config.yaml
n_layer: 11
d_shared_expert: 0
router_score: "softmax"
routed_scale: 1.0
lr_router: 0.000431
vocab_size: 17059
optimizer: "muon_variant"
Below are experts of layer 2 (counted from 0) of a mixture-of-experts language model. Rows are named router (the router's row for the expert), up (a neuron's input weights, with its number), down (a neuron's output weights, with its number) and show model dimensions 128-191. Each number is 128 + 24 x the weight over its row's rms, rounded and kept within 0 to 255.
After each expert's rows: "comes after" lists some tokens at least twice as common just before its tokens as in all text; "mostly gets" lists some tokens that are sent to it at least half of the time. This comes from a sample of Wikipedia text that the model never trained on. Tokens count by the router's weight.

# expert 35
router [118 122 167 127 126 115 113 113 142 118 119  99 116 148 111 164 134 110 143 144 148 116 125 134 127 153 106 127 137 116 130 105 131 155 144  68  87 180 111 105 128 133 115 162 165  98 140 123 118 136 136 103 158 144 130 141 104 170 134  95 116 151 131 153]
up0 [134 152 148  94 135 188 108 132  87 114 125 116 166 146  92 138 110 143 147 158 145 138  79 119 114 135  94  87 103 108 150 138 151 172 161 150 124 136 109  96 152 105 135 123 135 127  71 147 174 127 109 109  95 133 128 155 132  69 124 121  79 136 101 118]
down0 [138 120 114 172 121 133 102  85 159 129 144 169  92 120 177 108 198  90 129 143 130 123 112 136 138 106 160 159 132 166  96 104 131 114 116 167 145  83 177 156 117 116  88 148 139 116 124 102 128 122 146 144 149 131  99  80 116 129 129 130 152 134 163 178]
up1 [144 167 130 173  84  85 105 132 128  87 139 112 133 139 117 107 115 128 137 155 139 147 143 157 110 115 128 134 142 144 132 151 104 127 143  90 114 133 130 152  95 127 132 134 143 126 135 103 130 168 129 134 126 194 129 164 128 174 145 144 152 125 111 137]
down1 [173  99 138  98 159 197 142 146 104 164 133 136 127 112 110 158 127  90 119 134 135 138 122  91 163 165 153 141 137 103 130 133 153 141 141 124 149 119 116 153 131 115 119 126 133 155 141 111 136 130 107  95 107 107 123 100 145 145  96 149 111 105 106  84]
comes after: "\n", " |", ".", " =", " ==", "==="
mostly gets: "\n", "===", "==", " =", " ==", "\n "

# expert 4
router [112 151 133 130 130 145 129 160 114 120 153 131 110 141 108 161 135  98 126 181 143 119 119 159 138 112  79 146 103 108 141  95 130 126 162 146 115 156 144  99 137 112  83  56 142 118 132 125 132 143 132 129 118 164  97 111 148 114 149 119 135 121 109 142]
up0 [122 131 217 129 140 208 120 126 117 112 116 148 100 112 131 117 157  95 152 111 110 134  96 159 124 177 136 157 157 148 152  88 142  90 162 120 133 169 156 117 108 134  85  96 107 159 153 156  95 175 131 144 120  86 137 129  88 122 152 139 196 155 102 135]
down0 [118  95  78 120 143 105 135 142 130 139 157 156 144 152 146 147 117 117 118 175 134 144 148 121 135  76 130 107 119 108 144 127 135 170  99 156 121 138  88 129 132 134 126 106 145  87 109 136 132 112 147 130 124 141  93 115 146 112 156  91 116 114 152 125]
up1 [169 143 158 114 137 101 142 134 131 102 162 118 136  90 141 138 182 136 110  82 121 106 144 167 130 113 150 117 123 127 101 131 124 147 149 145 164  88 102 103 119 114 117  89 105 121 109 125 139  81 130 170 117 143  85 150 129 185 126 123 146 157 112 144]
down1 [150 116  94 152  92 139 118 143 135 109 111 173 158 148 151 119 119 142 116 167 134 154  88  76 114  93 137 127 123 132 123 115 136 118  91 109 130 192 149 120 115 131 147  83 157  80 113 146 126 125 105 129  99 123 163 131 138  97 133 175 152 137 159 105]
comes after: " of", " in", " to", " for", " at", " on"
mostly gets: " the", " The", " his", "The", " a", " it"

# expert 5
router [123 165  99 109  84 134  59 118 120 152 114  73 130 159 113 109 106 131 107 123 119 125 104 125 153 110 128 122 127 152 111  92 157 120 110 140  94 168  96 127 152 100 127 136 124 171 149 150 126 132 119 162 145 116 119 137 122 108 155  98  98  90  97 126]
up0 [102 110 120 121 126 142 118 109 106 175 162  81 138 146  71 114 144 114 177 169 101  93 178 140 108 114 113  92 169 149 156 146 129  92 134  91 144 101 124 147 118  98 154 125  96 103 139 121 141 145  91 141 129  86 120 105 130  90 107 123 122 128 120 154]
down0 [122 173 148 145 109 140 121 150 129  77 100 123 112  89 156 125 116  85 162 142 141  68 129 145 129 118 114 142 142 115 151 145 156 148 103 154 111 174 126 110  83 136 116 139 113 134 114 132  85 108 132 148 121 152 159 129 100 144 162 117 125 129 122 137]
up1 [155  89 120 111 159 142 110 149  66 133 100 127 155 152  86  97 132 116 129  55 120 110 103 119 110 139  94 117 117 148 128 115 104 161 104 153 112 141 136 121 159 116 141 108 106 150 133 109 144 169 125 225 125 121 141 106 143 126 112 124 165 126 124 128]
down1 [ 89 171 138 152 177 149 205 131 101 164 160 149 117  75 144 141 123  98  91 143 119 131 106 131 129 105 123 134 130  75 132 120 156 117 133 153 110 157 105  92  91 119 129  99 156 155 102 120 119 132 124 127 127 155 117 133 167 125 140 147 130 202  85 134]
comes after: " a", " the", " and", " of", " with", " to"
mostly gets: " d", " \"", " b", " c", " p", " s"

# expert 21
router [120 132 140 102 156 144 125  97 140 119  91 177 123 110 147 128 118 158 150 121 105 109  86 147 122 139 135 152 129 111 142 162 106 129 116 176 107 147 130 100 134 159  92  78 153 133 130 119 156 128 129 124 123  74 121 123 122 100 160 135 131 140 128 115]
up0 [ 76 122 133 128 126 141 153 131 150 207 137 201 144 114 140 162 117 149 112 116 145 147 180 110 131 160 130 107 151 118 122 107 125 129 123 129 110 123 161  83 143 131 161  99 116 111 126 109 121 132 136 114 120 168 128  95 129 115 125 101 131 132 122 125]
down0 [172 107 137 126 154 128 108 122 128 110  81  55 109 113 158 114  97 131 145 146 145 132 115 144 123  82 125 145 123 134 160 149 130 130 106 118 157 111 129 177 130 114  96 124 122 156 122 108 145 136 103  93 126 114 157 178 142 130 119 147  99 123 125 142]
up1 [100 142 140  85 153 155 115 131 134 118 119 156 131 115 170 138 145 100 137 103 151 141 116 104 157 117 135 130 139 121 158 128 122 139  94 149 135 134 123 121 155 129 114 102 132 135 143 121 136 111 108 122 100 129 140 151 140 151 115 135 125 126 130 138]
down1 [126 108 120 157 135  80 183 108 139  92 149 119 163 121  94 130 125 134 121 131  60 110 143 138 121 149 140 107 172 116 146 119 134 127 136 149 151 134 147 132 131 147 117 128 139 130 145 106  84 144 121 125 102 113 102 113 126 143 147 126 145 133 166  76]
comes after: " a", " the", " with", " and", " of", " for"
mostly gets: " two", " one", " other", " have", " 12", " more"

# expert 22
router [172 121 134 106 124 165 159  70 119 114 115 100 122 123 167 128 147 175 124  84 122 159 109 115 122 110  91 126 132 108 133  77 117 149  94 114 140 142 126 152 147 104 143 139 145 140 129 103 100 155 125 114 152 133 165 123 115 107 205 129 116 132 132 115]
up0 [139  87 131 131 107 104 122 113 140 162 190 122 168 101 107 130 132 119 128 112 141 137 125 122 107 126 149 152 114 165 115 146 120 120 117 139 168 144 128  84 125  70  98 116  84 124 114 122  93 113  95 124  88 122 113 135 106 125 111 141 127  97 115 123]
down0 [132 129 121 133 115 131 127 130 129 113  60 144 108 149 119 132 122 157 141 148  96 113 119 137 133 141 128 137 162 121 141 151 141 129 118 130  77 115 129 142 120 174 153 114 160 123 128 123 151 148 193 165 194 126 134 113 119 116 149 137 144 157 118 121]
up1 [139 134 119  67 151 156 111 110  93 127 104 140 128 117 156 137 155  98 101 107 107  87 148 106 129 116 133 135 129 125 165 103  92 118 141 111  79 124 105 121 145 123 137 150 105 167 102 159 141 144 135  71 122 108 148  85 123 146 138 152 174 172 155  94]
down1 [138 132 108 177  98 104 147 124 182 103 140 105 148 110  87 148 132 153 140 103 130 149 154 147 153 109 104 125 128 176  90 152 151 115 124 136 130 134 144 119 116  97 154 116 119 118 123 151 112 134 124 141 135 116  99 162 176 130 144  97  98 120 136 167]
comes after: " the", " The", " a", " first", "The", "'s"
mostly gets: " it", " film", " season", " place", " League", " released"

# expert 23
router [113 114 127 118 131 137 153 141 131 131 155 144 117 103 131 143 116 166 147  82  79 128  96 159 145 162 150 120 139 123 123 160 158 116 172 186 118 148 143 133 103 135 128 120 101 137 163 134 110  64 137 104 133 106 109  96 171 141 123 157 155 110 159 147]
up0 [155  62 141  92 140 126 127 125 120 132  81 150  94 107 148 148 106 163 123  83 133 135  67 113 148 123 133 152 147 118 127 163  77 118 138 152 143  97 107 150 122 135 142 131 121 120 131  94 125 127 103 111 138  93 131 157 134  88 129 128 129 150 148 105]
down0 [138 125 105  61 134 158 143  94 158 141 150 103 144 123 125 130 143 110 128 129 115 108 149 115 169 109 148 165 170  83 130 162 138 113  94 137 101 135 131 122 111 151  69 125 122 103 164 140 112 148  93 115 113 118 129 110 114 145  80 119 175 119 151 148]
up1 [142 133  90 163 167 142 102  79 134 146 115 128 112 167 122 147  93 146 142 136 141 108 122 149 101 132 189 133  85 121 114 150 113 178 134 141 100  99 153 136 149  99 171 133  89  73 156 134 126 125 151 119 155 162 156  78 141 138  87 118 125 182 106 133]
down1 [ 92 139 153 136 135 151 143 144 147 114 153 116 163  98 130 140 132 122 123 130  91 175 156 128 168 123 130 172 134 127 143 106 174 130 131 176 116 137  71 104 121  99  89 139 127 138  96 133 130 108 105 152 120 131 120 163 171 144 136 121 132 132 158 130]
comes after: " |", "°", "′", "9", " $", "|"
mostly gets: " 0", " 2", " 6", "3", " 3", "1"

# expert 30
router [160 162 100 116  83 172 114 129 113 147 106 129 134 108 145 119 115 147 122 140  86 189 154 100 106  90 176  95  97 115 136 133 120 155 102 109 142 157 143 152 149 124 133  74 167 138 107 128 113 125 140 139 147 124 114 143 146 142 124 101 146 117 140 141]
up0 [149 129 110 130 119 108 127 135 144 174  90 164 147 113 105 135 132 127 138 151 125 170 137  89 118 119 121 105 121 109  83 178  72 141  75 117 121  84 126 158 151 107 119 179 133 148  95 158 127 166 124 121 129 141 178 110 142 121 153 116 129 162 154 104]
down0 [110 109 192  96 166 123 128 120 126 113 116 124 100  96 183 133 166 114 141  89 123 141 100 139 121 136 127 159 181 139 169 118 141 127 169 142 134 190 123 125 138 171 108 121 113 130 138  81 117 111 146 142 139 124  81 131 109 125 127 115 132 115  81 174]
up1 [145 117 161 135 142 111 117 169 134 121 157 103 100 133 136 169 139 136 111  81 114 135 161 123 132 121 106 122  86 156  95 156 136 147  95 120 140 121  59 150 111 123 136 108 111 113 127 117  96 138 135 138  81 161 152  98  65 153 101 128  90  66 149 115]
down1 [129 163  80 131 120 136 114  65 133 113  85 155 130 125 111 121 145 114 138 114 170 119 115 121 107 134 125 140 155 150 155  82 126 117 100 144 122 160 167 167 113 120 134 103 135 112 119 134 162 136 158 175 165  86 117 172 177 107 167 126 148 159 139 104]
comes after: " to", " was", " is", " were", " and", " be"
mostly gets: " used", " made", " became", " began", " served", " held"

# expert 28
router [133 145  89 123 112  82  99 116 134 121 117 119 125 126 147 145 118 118 112 148 132  92 105 139 108 146 148 123 107 115 105 135 142 118 123 134 155  45  91 129 114 123 167 105 168 146 134 169 108  86 115 146 105 173  99 133 120 150 104 130 134 149 160 115]
up0 [100 152 148 146 137 155 140 145 136 113 138 123 171 123 161 137 106 169 114  68 134 113 129  92  91 142 147 103 101 176 148 107 113 116  91 129 101 127  94 110 130 138 124 150 124 141 157 122 134  98 139 134 176 142 123 158 116 126 126 118 128 113 110  92]
down0 [127  63 134 117 129 173 136 161 119 125 153 125  98 146  97 117 163 110 156 151 130 160 122 123 153  96 102 149 119  68 119 111 129 111  88 101 142 153 146 122 167 105 116 173  87  91 132 120 129 137 101  99 111 133 142 110 154 149 117 107 122 153 133 112]
up1 [101 188 138 112 106 147 105 187 145  85 141 164 122 127 107 148 107 151  79 149 144 147 145 111 189 131 151  75  99 144 118  96  93 120 129 161 134 150  91 134 130 132  99 131  97  89 163 160 101 114  88 146 118 126 138 100 185 132 135  89 120  84 133 130]
down1 [117  85 129 159 123  99 158 114 130 131 138  91 116 120 126  95 145 108 108 120 122 100 129  73 123 163  92 171 131 115 122  97 148 125 128 149 151  71 144 118  84 101 122 156 132 142 120 102 133 123 192 103 114 120 138 131  80 128 126 154 202 147 133 121]
comes after: "\n", "-", "|", " •", "\n ", " Date"
mostly gets: "-", " by:", "\n ", " Born:", " (0)", "Personal"

# expert 1
router [108 133 159 129 111 138 138  90 150 109  96  93 147 129 128 110 127  86 132 143  97 121 144 125 122 150 122 135 154 116 117 106 125 115 146 110 144 130 157 107 117 170 106 156 157 119 128 132 135 128  88 148 135 117 134 114 127  89 148 112 166 112 157 171]
up0 [ 67 142 128 147 122 149 108 136 153 106 134 122 146  70 181  97 151 157 133 119 113 114 132 145 118 113  95 116 115 139 139 107 180 148 138 149 119 162 163  94 112 125 111 121 141 152 114 114 108  95 135 155 135 199  96 160 113 110 100 128 160 124  97 148]
down0 [191  78 131 127 127 133 132 121 129 139 133 127 121  92 141 133 151 111 139 141 157 144 100 112 133 108 142 134 115 106  92 182 116 144 128 125 124 115 116 162 172 106 127 151 135 121 110 124 174 165  92 104 132  77 128  98 199 157 120 136 102 154 169 132]
up1 [138  86 114  97 132 122 112  78 114 119 139 156 151 108  99 140 132  91 138 121 180 107 117 127 122 180 152 138 135 119 133 145 132 131  90 148  92 104 118 132 129 153 150 172 130 138 140 102 183 181 133 107 148 135 120 150 127 120 127 148 111 180 137 128]
down1 [130 132 137 126 120 106 129 153 126 144 136 139 102 167 122 123 146 133 106 144 123 151 132 102  93  99  81  56 141 116 129  78 127 122 152  79 138 153 137 124 146 126 125 119 181 130 105 109  47 129 153 143 115 128 137 115 131 123 134 132 148  73  98 146]
comes after: " ", " 0", " |", " —", " 1", " 2"
mostly gets: " |", ";", "|", ");", " ·", " —;"

# expert 6
router [142 136 144 109 146 140 129 106 101 119 118 142 117 118 132 168 115 137 115 105 126 112  61 126  88 144 138 113 126 145 122 119 124 143 123 122  96 106 108 125 162 167 167 124  81 130 113 155 100 136 124 124 139 111 135 134 134 144 132 153 159 133 127 147]
up0 [160 147 111 147 160 149 143  91 125 113 128 165 102 165 120 139 125 150 128  81 133  96 102 116  88 108 127  98 110 115 125 138 138 105 153 122 116 127 120 154 132 153 152 122 134 143 132 109 113 117 127 138 169 130  99 134 105 126 162  89 147 147 133 130]
down0 [130 103 136 119 119 124 101 116 163 130 127 132 141 112 146 147 147 112 105 158 117 124 137 156 144 133 137 142 136 115 172 127 117 123  92 118 146 118  94 112 117  79 148  96  81 127 102 144 148 121 131 133 130 124 162 118 144 110 133 177  90 120 124 115]
up1 [146 121 114  88 119 119 150 127 167 149 111 119 122 150 155 134 103 115 112  98 115 124  86 136 148 130 133 101 102 136 104 158 129 103 107 130 105 129 125 128 173 143 158 114 105 122 112 118 145 119  95 175 129 160  97 169 120 141 132 143 149 106 123 138]
down1 [ 77 124 141 183 132 103 107  78 115 119 143 121 138 105 108 160 188 143 145 124 137 121 115 139 107 158 107 109 156 126  71 106  98 103 136 144 164 125 121  94 100 124  92 115 125 140 152 113 112 171 118 118 117 127 138 124 111 133 134 102  82 101  90 142]
comes after: " his", " the", " a", " was", "'s", " and"
mostly gets: " his", " her", " first", " new", " their", " second"

# expert 3
router [ 96 113 131 114 114 151  97 157 132 113 134 103 149  85  98 143 109 159 129 131 135 112 145  94 154 138  75 126 139 130 136  79 184 125 129 159 120 159 123 157  83 169 133 155 125 131 115 119 118 157 106 161 103 133 111 106 156 143 144 132 111 126 101 128]
up0 [153 128 123  88 161 146 140  86 164 106 120  94 102 118 150 103  88 110 145 137 107 149 148 106 116 159 134 161 113 168 137  94 126 124 106  96 117 134 130 122 123 134 145 139 120 148 159 131 145  90 126 150 143 175 156  97 141 166 134 125 105 153 145 112]
down0 [153 133 102 149 121 159 135 131  97 162 114 114 113 125 106 136 112 129 123 106 175 114 117 170 114 107 130 155 123  87 136 118 117 136 127 129 132  83 145 136  89 119 110 135 105 123  97 165 107 165 121 146 162 122  76 136 139 133 137 116 106 109 109 142]
up1 [107 153 134 125 141 125 117  99 101 108 108 107 115  84  90 126 102 145  75  98 132 113 115  81 110 134  93 103 127 145 131  91 102 164 115 135 105 107 131 139 110 132 139 125  88 207 124 138 122 165 192 170 123 124 148 131 150  98 143 130 127 110 150 143]
down1 [102 116 146 136 109 164 132 105 117 128 110 104 139 163 136 129 130 123 105 149 111 126 133 175  92 103 169 137 154  92 130 109 191 160 159 149 115 169  99 141 129 115 103  92 166 117 112 125 132 153 104 126 128 140 114 140 125  99  82 111 147 153  96 126]
comes after: " |", " the", "-", " of", "|", ":"
mostly gets: " T", " B", " H", " F", " C", " S"

# expert 15
router [105 113 148  91 120 135 123 122 116 114 143 110 180 106 133 117  96 130 127 153 116  98 134 162 146 115 127 168 132 109 161 132 113 165 169 157 122 101 110 116 120 158 150 124 132 156  99 102 126 144  97  98 134 133 111 122 114 143 124 172 125 139 130 119]
up0 [120 100 174 121 129 135 111 160 122 183 142 162 109 179 105 131 123 201 130 122 126 133 130 154 152 116 150 111  99 161 106 114 157 144  86 104 146 100 118 146 189 103 114 197 114 109 103 117 138 124 151 115  77 154 152 135 131 132  89 121 158 130 106 187]
down0 [133 167 133 142 132 121 126 118  99 137  97 154 135  82 154 149 152  82 104 106 152 124 124 120  76 138 130 102 119 117 126 116 128 137 119 134  94 135 120 121  94 164 104 119 151 131 146 102 133 160 101 154 148  85 112 156 112  96 155 150 133 105 149 112]
up1 [131 118 123 107 136 139 120 126 103 100 133 101 130 117 126 152 154 143 122 118 135 110 115  98  91 149 163 212 141 116 150 134 167 148 151 104 161 133  93 138 140 146  92 135 118 129 132 147 128 114 149 156 170 149 130 100 125 141 143 139 106 154 120 112]
down1 [157 161  88 152 111 196 116 104 150 131 108 114 108 126 132 138 104 136 126 131 151 142 117 136 110 130 155 108 165 130 126 121 117 126  60 121 109 124 137 173  94 154 126 163 148 132 108 100 132 133 104 114 137 103 112 135 169 126 135 101 163 103 127 126]
comes after: "\n", " E", "E", "C", "V", "S"
mostly gets: "The", "L", "In", "R", "D", "S"

# expert 19
router [133 113 127 141  90 128 127 105 126 132 142  68 140 114 124 169 120 134  85  94 120 101 124 167 137  95 110  87  93 123 131 180  96 119 117  85 155 141 122 127 172 133 106 150 106 143 125 115  56  98 113  85 171 183 151 169 120 148 172 110 133 146 112 113]
up0 [144 203 121 124 109 145 117 110 126 157 125 130 158 136 160 112 121 108 139  92 152 143 147 156 119  98 134 121  54 125 141 159 126 101  84 133 166 164 137 118 156 108 125  83 164 139 129 157 104 106 137  83 121 115 176 128  67  79 137 131  71 139 145 122]
down0 [ 88 107 133 114 135  92 103 168 122 147 120  77 120 128 120 130 123 122 159 124 122 125 116  94 158 183  98 117 168 148  78 117 129 130 149 120 113 114 117 103  92 143 121 128 136 133 181 127 106 125 124 132 100 153 105  92 148 149 132 135 180 122 109 121]
up1 [107 114 185 157 131 108 126  98 157 103 137 149 133 137  98  98 132 138 141 112 139 141 102 111 159 100 111  96 131 129  89 199 127 127 161 110 133 111 137 125 153 140  92 131 172 137 118  99 109 120 165 133  82 127  76 124 161 117 106  90 122 118 114 120]
down1 [141 158  97 120 144 157 144 191 135 126 111 163 124 138 151 145 122 128  87 138 146 139 151 122 119 120 103 136 117 137 180 103 119 115  98 142  94  91 135 124 103 113 162 149  75 144  92 131  95 162 114 108 183 104 172 120 111 162 136 169 119 121 120 135]
comes after: " the", " of", " and", " a", "'s", " The"
mostly gets: " University", " School", " work", " Party", " War", " government"

# expert 9
router [ 76 163 114 130 161 134 116 161 151 161 164 186 116 129 101 120 132 114 145  54 149 125 143 146  94 158 128 119 156 157 154 148 124 165 126 156 104 120 127 101  91 139 128 159 108 173 138 102 150  76 119 145 127 107 121 124 123 135 184 138 126 148  94 126]
up0 [124 104 127 104 129 130 129 112 156 113  88 144 100 115  52 129 133 161  83 115 139 102 151 134 105 125 127 104 121 126 137 185 159 128 102 128 124 117 108  86  98 155  99 151 125 147 119 119 156 128 110 178  80 105 154 100 134 116 124 159 139 148 143 169]
down0 [104 143  94 123 111 130 140 113  93  88 154  92 145 122 154 116  84 121 127 143 144 133  84 147 104 130 152 173 115  99 144 119  86 121 108 126 147 132 113 127 139 126 156 102 144 108 189 130 112 119 115 114 156 171 116 127 125 154 131 138 123 123 128  92]
up1 [111 108 133 146 149 129 159 156 160  66 173 149  72 129 151 136 141 145 126 114 181 144 108 112  89 150 108 162 115 140 151 143 143 130 188 112 100 120 127 134 144 111 117 130 121 143 183 116 176 137 140 150 104 134 183 154 101  91 147 129 129 110 107  94]
down1 [114 132 145 102  86 129  95 106 149 203 114  97 184 125  97 112 105 123  84 162  84 136 110 133 143  92 168  97 132 116 118 125 140 150 102 124 148 144 111 106  89 116 117 138 169 119 101 136  77 122 103 126 139 116  76 125 145 178 147 118 111 114 127 183]
comes after: "|", " in", " on", " October", " January", " In"
mostly gets: " 7", " 5", " 9", " 6", " 8", " 11"

# expert 8
router [107 141 113 133 154 108 155 110 142 123 165 106 134 109 107 139 136 126 124 143 131 102 146 151  88 126 110 128 125 136 104 108 140 147 154  98  95 142 152  86 113 149 110 128 178 159 162 117  97 142 122 145 103 134 121 131  93 116  99 108 105  94 132 116]
up0 [127  90 159 125 117 129 116 157 124  77 134 120 134 104 130 132 112 124 158 135 154 159 145 128 154 103 108 114  82  87 119 164 103 144 116 118 176 170  98 124 155 117 123 128 192 177 144 103 162 163 112  83  98 135 180 103 134 133 136 131 104 150 124 154]
down0 [119 127 116  98 169 130 117  87 119 102 119  98 123 123 143 143 108 174  96 167 110 143 136 119 141 122 160 122 140 107 146 151 137 145 141 170 110  86 170 140  89 111 136 122  99  77 139 134 116  88 133 153 132 108 150 108 147 132 145 139 154 112 155 112]
up1 [134 154 100 136 159 128 158 104 115 125 105 133 135 157  87 121 103 156 114 145 165 114 146 134  96 103  69 153 137 138 161 132 135  89  95 120  79 142 137 101 100 106 144 134 131 134 104 131 124 142 164 124 125 115 126  94 137 125 137 148 123 114 117 131]
down1 [126 125 147 146  92 182  91  91 138 118 143 137 131 151 113 116 128 120 121 148  87 148 142 169 144 124 130 116 108 138 114 135 139 110 108 140 203 125 116 129 120 131 119  88 123 138 110 154 109 140 121 125 139 159 144 150 131 154 208  96 142 125 123 162]
comes after: "\n", " ", " |", "|", " 1", " 0"
mostly gets: " |", "|", " ", " 0", " —", " MF"

# expert 25
router [117 146 140 107 158 126 139 135 112  76  92 172 110 131 123  87 132 152 156 151 132 102 148 120 111 146 164 129 144 140 159  96 157 132  99 107 136 165 128  87 152 144 112  76 129 129 151 120 148 134 172 160 155 153 143  97 149 151 149 119 133 117 132 101]
up0 [ 83 135 147 108 134 139 139 147 110 122  87 111 132 129  94 137 151 131 129 146 162 145 130 152 129  94 127  93 175 144 148 158 146 119 113 135 140 131  90 122 139 122 141 110 119  96 113 109  95 150 128 115 154 131 140 141 167 115 114 137 104 145 134 114]
down0 [129 104 141 128 114 157 161 117 141 135 142 146 123 119 149 121 124 123 136 114 100 103 140 145 121 142  95 156 113 108 108 134 134 125 123  93 168 101 143 104  89 138 112 141 139 155 128 126  96 143 133 146  98 118 143  91 131 123 133  91 138  94 119 136]
up1 [141  95 139 135 136  82  57 160 119 132 152 145 140 133 134 137  57 139 115 140 149 143 162 138  92 126 160 133 125 130  50 127  99 162 123 137 143 129 164 133 139  74 166 150 133 144 103 145 128 159 174 136 124 147 120 130 135 131 126 108 123 109 139 125]
down1 [114 146 129 110 175 202 134 104 134 128 113 157 106 141 132 124 190 123 150 105 132 155 116 124 104 146 150 156 129 132 109  98 110  91 116 132  71 151 121 139 130 135 137 107 152 140 147 109 163 117 101 138 157 109 122 118 128 114 112 142 146 148 153 134]
comes after: "\n", " such", " known", ".", " well", " w"
mostly gets: " as", "w", " when", " but", "The", "="

# expert 12
router [125  79 103 130 158 127 107 112 156 101 143 118 111 142 124 148  99 161 111 134 126 113 126 114  93 119 130 114 148 130  97 143  96 140 128 121 135  79 122 137 124 122 127 129 130  92 136 121 159 176 147 146 133 114 151 118 131 137 111 124 151 132 142 166]
up0 [133 119 129 199 141 121 135 117 108 123 101 124 113 159 139 110 135 109 147 135 178 132 139 104 125 105 122 132 149  99 128 127 109 141 112 124 153 138 145 113 181 143 125 100 150  92  93 162 117 130 155 108 143 130 109 134 108 109 115 187 116  63 112 134]
down0 [107 127 113 134 133 143 116 135 171 118 144 139 125  72 129 123 137 127 169 164 141 120 150 140 126 119 209 143 129 129 156 125 162 122 113 135 129 118 117 144 109 147 134  98 146 117 118 132 141 135 131 159 123 150 124 129 149 137  82 129 131 138 140 160]
up1 [119  77 135 118 117 136 111 130 113 123 148 142 116 136 114 120 102 126 112  98 130 103 147 124 108 121 146 136 108 128  96 161 114  78 121 141 122 158 161 130 117 134 137 128 123 147 137 163 119 111 184 112  92 151 156 123 143 116  61 144 133  89 117 152]
down1 [161 145  75 151 136 120 151 153 136 128 112 113 151 148 155 158 173 108 195 153 116 111 131 129 110 121 138 129 158 116 140 139 118 136 104 108 146 132 130 132 119 139  77 101 122 104 153  97 130 177  95 116 156  85 103 144  82 132 193 144 122 134 154 112]
comes after: "\n", " |", "==", "==See", "|", "==="
mostly gets: "===", "==", " ==", " ===", ").", "===="